python train.py --hidden_size=128 --hidden_act="swiglu" --balance_bias=false --tie_word_embeddings="early" --batch_tokens=65536
Below are experts of layer 6 (counted from 0) of a mixture-of-experts language model. Rows are named router (the router's row for the expert) and show model dimensions 0-127. Each number is 200 + 30 x the weight over its row's rms, rounded and kept within 0 to 999.
After each expert's rows: "gets" lists some tokens that make up at least twice as much of what it gets as of all text. This comes from a sample of Wikipedia text that the model never trained on. Tokens count by the router's weight.

# expert 22
router,158,210,161,237,216,174,233,245,223,182,143,172,204,191,254,148,214,223,201,226,238,237,234,210,194,195,151,241,162,198,163,193,227,242,138,173,183,175,251,227,247,250,167,174,208,178,174,209,155,204,205,146,182,212,195,224,249,221,192,167,240,154,227,164,190,166,183,208,209,184,244,191,229,191,195,217,222,171,211,216,177,209,199,221,243,146,181,150,246,240,186,244,225,197,185,234,187,191,180,171,177,216,242,174,209,183,225,225,182,212,151,188,257,233,186,243,189,208,180,163,223,172,238,211,181,236,246,224
gets: "\n", " |\n", ".\n\n", "\n\n", ")\n", "==\n"

# expert 28
router,164,149,179,232,229,151,243,194,225,186,200,124,217,225,191,158,203,189,202,216,190,249,157,205,168,187,181,201,148,199,172,168,211,200,199,169,194,170,165,218,229,214,181,181,174,197,206,189,199,207,200,261,166,239,249,228,214,165,186,158,218,225,185,220,234,162,165,195,173,242,196,145,221,229,219,272,191,177,181,174,197,238,249,207,211,203,213,159,186,232,156,242,165,250,225,172,178,202,246,175,221,236,198,249,243,202,241,203,208,243,213,222,235,221,235,176,213,178,202,171,165,204,200,214,165,155,258,142
gets: " ", "–", " ال", " Mahar", " counter"

# expert 34
router,242,147,235,222,177,172,192,241,219,206,222,242,133,244,175,196,236,218,239,179,193,180,195,173,228,213,243,178,199,250,166,152,207,161,207,222,199,193,179,193,258,187,194,200,192,141,187,184,175,214,185,188,245,187,231,195,213,149,180,173,240,234,231,193,170,238,213,204,233,167,219,201,221,188,189,194,125,224,174,235,221,197,125,213,150,183,246,192,214,234,152,215,252,188,204,213,226,144,238,249,192,181,173,180,168,144,157,172,200,215,228,240,248,200,196,159,192,228,180,169,220,197,206,175,235,181,183,202
gets: "1", "0", "3", "5", "4", "6"

# expert 9
router,181,239,197,203,152,203,256,237,228,171,231,142,225,187,221,163,187,179,242,208,235,248,221,241,161,159,152,229,154,224,186,191,222,244,174,152,217,220,193,197,212,201,195,205,154,182,207,224,147,192,202,143,182,238,203,179,214,199,186,157,198,243,164,166,175,213,182,169,214,169,219,235,233,210,193,221,236,197,145,206,250,178,194,212,172,198,195,155,204,239,149,220,239,236,221,256,209,202,193,213,244,222,220,258,202,214,187,232,144,194,184,153,278,249,193,246,214,161,185,180,176,211,186,182,190,225,193,200
gets: ".", ".\n\n", ".\n", ").", "\n\n", "\"."

# expert 1
router,244,125,177,180,201,148,252,178,192,188,183,185,236,234,165,206,137,170,234,241,174,215,212,221,197,168,169,204,230,169,171,182,179,201,262,158,154,245,219,221,192,220,241,159,233,205,207,213,158,193,173,211,211,256,194,256,172,228,218,173,193,175,218,215,200,254,189,151,191,175,215,209,247,205,192,189,173,252,187,170,232,258,193,239,239,181,224,157,207,218,212,177,164,238,224,211,165,174,189,231,180,185,182,185,218,178,163,170,155,206,179,154,202,234,157,193,209,206,250,202,211,222,207,176,230,243,205,140
gets: ",", "),", "\",", ".,", "',", ",\""

# expert 39
router,219,210,222,202,172,268,196,245,274,209,193,188,145,215,216,192,188,165,182,189,175,169,128,270,203,207,238,193,233,224,187,196,217,163,191,163,202,196,207,213,171,182,269,174,235,174,162,201,172,188,156,165,181,171,206,215,231,251,181,220,223,209,140,196,230,167,182,217,252,187,256,247,237,249,154,155,165,202,187,139,207,171,191,205,187,185,152,167,163,205,200,225,200,213,220,202,239,186,221,152,213,180,195,246,205,224,232,215,181,183,206,177,176,199,152,251,221,206,244,195,161,176,197,195,190,194,179,234
gets: "a", "i", "o", "ia", "us", "is"

# expert 16
router,203,154,210,182,151,195,239,229,269,194,216,228,179,167,193,174,222,247,187,238,218,212,204,247,147,168,160,227,262,168,223,153,194,187,246,203,161,172,187,204,175,224,181,177,239,209,244,216,200,171,135,204,154,238,185,250,172,220,238,178,191,160,212,191,210,251,209,162,194,163,231,201,213,245,213,188,221,215,160,149,185,223,217,201,206,221,248,207,211,211,208,151,212,233,201,199,176,227,216,226,173,189,177,213,232,154,250,199,153,186,133,195,168,191,150,248,237,223,193,241,178,232,184,166,216,186,220,178
gets: " and", ",", ";", "),", ");", " &"

# expert 4
router,182,168,159,197,217,156,193,170,196,174,212,148,251,195,241,184,226,184,225,257,158,224,232,198,177,180,168,152,197,253,160,176,203,257,193,197,187,163,156,228,219,238,180,159,141,192,201,220,168,168,161,178,224,177,227,226,215,176,198,155,203,168,178,169,253,185,220,160,183,175,189,226,239,205,197,207,257,215,168,176,215,223,246,204,239,249,182,179,235,211,152,227,225,194,203,240,200,204,165,211,246,247,210,201,228,179,178,193,164,163,160,206,231,216,223,168,210,146,227,209,239,205,221,144,168,224,253,174
gets: " (", " \"", " ", "\"", " a", "("

# expert 17
router,236,229,194,200,230,212,180,204,152,246,240,216,186,181,252,196,186,200,218,161,159,126,161,199,208,234,248,201,233,167,226,194,199,222,241,226,232,197,238,182,168,184,199,198,205,185,213,220,240,214,171,292,227,230,253,192,164,156,176,175,171,213,241,222,188,193,177,216,233,246,188,155,220,201,205,188,166,172,220,253,198,181,164,175,179,209,161,225,175,176,219,187,170,153,246,207,180,247,162,214,234,205,158,142,215,182,212,201,206,179,202,165,178,178,189,165,211,241,217,168,228,138,193,220,201,242,212,135
gets: "ar", "al", "or", "ol", "el", "at"

# expert 15
router,225,221,256,240,244,231,206,225,168,215,243,155,220,229,203,244,207,224,165,187,163,185,180,184,252,224,240,172,229,194,215,144,203,225,206,194,213,237,210,176,164,187,188,206,211,220,219,139,197,200,205,229,233,211,189,232,231,197,144,238,229,197,204,206,194,196,218,218,194,172,254,207,243,226,211,172,190,202,177,195,213,171,195,170,164,111,170,231,180,153,176,178,186,242,240,142,193,147,176,143,211,227,211,241,229,219,229,205,190,164,234,184,176,181,235,171,210,161,247,183,177,189,191,278,191,147,203,163
gets: "k", "h", "z", "j", "ad", "ah"

# expert 40
router,171,229,215,192,131,178,236,158,231,186,257,178,204,224,174,223,175,192,207,226,182,231,238,185,201,175,182,159,207,156,225,182,156,195,210,187,177,217,137,191,208,216,221,194,209,255,230,205,190,176,223,171,183,218,214,200,154,152,227,229,178,155,151,173,146,243,212,187,207,182,197,150,205,251,224,182,164,203,231,193,183,155,198,155,188,243,213,254,231,175,262,129,209,229,182,261,223,188,177,230,208,161,212,199,236,148,244,170,213,205,232,228,168,198,201,181,206,187,226,176,184,181,254,164,196,197,246,171
gets: " and", " to", " or", " would", " not", " can"

# expert 18
router,189,201,212,226,198,263,225,206,206,213,214,222,182,233,242,193,229,204,191,216,169,184,153,259,196,240,242,248,204,186,195,238,182,154,191,170,171,192,239,139,197,157,143,210,205,154,128,250,203,243,205,213,244,189,187,168,218,208,224,207,200,240,250,186,188,201,172,177,177,204,247,229,228,223,159,210,178,184,201,150,224,180,234,206,157,185,230,187,149,202,223,165,194,156,201,225,233,212,177,246,191,153,190,159,203,162,153,206,205,224,176,229,168,211,118,196,225,199,189,180,253,238,190,200,238,194,159,232
gets: "ing", "ation", "ic", "ed", "al", "ated"

# expert 42
router,188,175,180,214,156,187,156,213,252,172,219,238,202,194,161,168,178,207,171,213,207,229,226,263,216,151,173,156,229,171,245,201,247,142,184,211,162,250,204,201,259,209,247,256,206,209,255,221,212,212,224,203,227,174,185,181,201,191,231,181,161,150,159,181,235,210,210,164,190,191,200,192,199,173,152,206,188,176,210,224,153,155,205,156,203,192,211,204,227,202,275,177,183,197,168,222,244,197,211,232,197,163,201,185,182,217,203,240,168,200,252,245,177,230,186,216,208,259,230,186,148,133,235,197,199,232,238,199
gets: " was", " is", " were", " are", " be", " been"

# expert 25
router,222,239,214,203,168,242,171,218,191,181,220,179,203,270,239,182,193,174,174,162,187,208,186,233,225,246,211,155,190,196,207,212,205,219,210,216,187,270,151,150,148,158,240,207,163,202,147,204,167,208,200,201,149,194,182,199,205,225,203,169,229,254,190,169,211,195,199,155,273,155,163,214,237,230,208,161,156,211,216,166,246,154,237,214,183,203,153,244,191,140,200,217,227,188,214,201,195,215,164,158,199,179,182,233,231,229,261,186,164,217,194,213,207,216,168,242,167,156,218,207,217,253,218,230,199,162,163,211
gets: ".", " John", "y", "ie", " David", " George"

# expert 11
router,147,225,242,196,153,221,246,283,224,238,183,163,140,206,172,208,203,183,203,229,181,173,192,199,222,156,191,207,205,147,204,189,230,198,197,176,174,223,208,173,197,201,195,188,181,238,156,229,279,183,205,194,148,135,200,238,167,202,214,219,193,163,201,216,214,191,253,185,162,181,215,193,166,194,196,214,149,242,230,198,164,219,136,167,177,230,253,261,214,151,188,245,170,191,195,219,149,184,215,211,218,223,225,186,256,184,177,228,187,208,179,223,230,153,176,226,227,210,200,215,200,207,232,232,227,214,166,251
gets: " of", " in", " to", " for", " on", " from"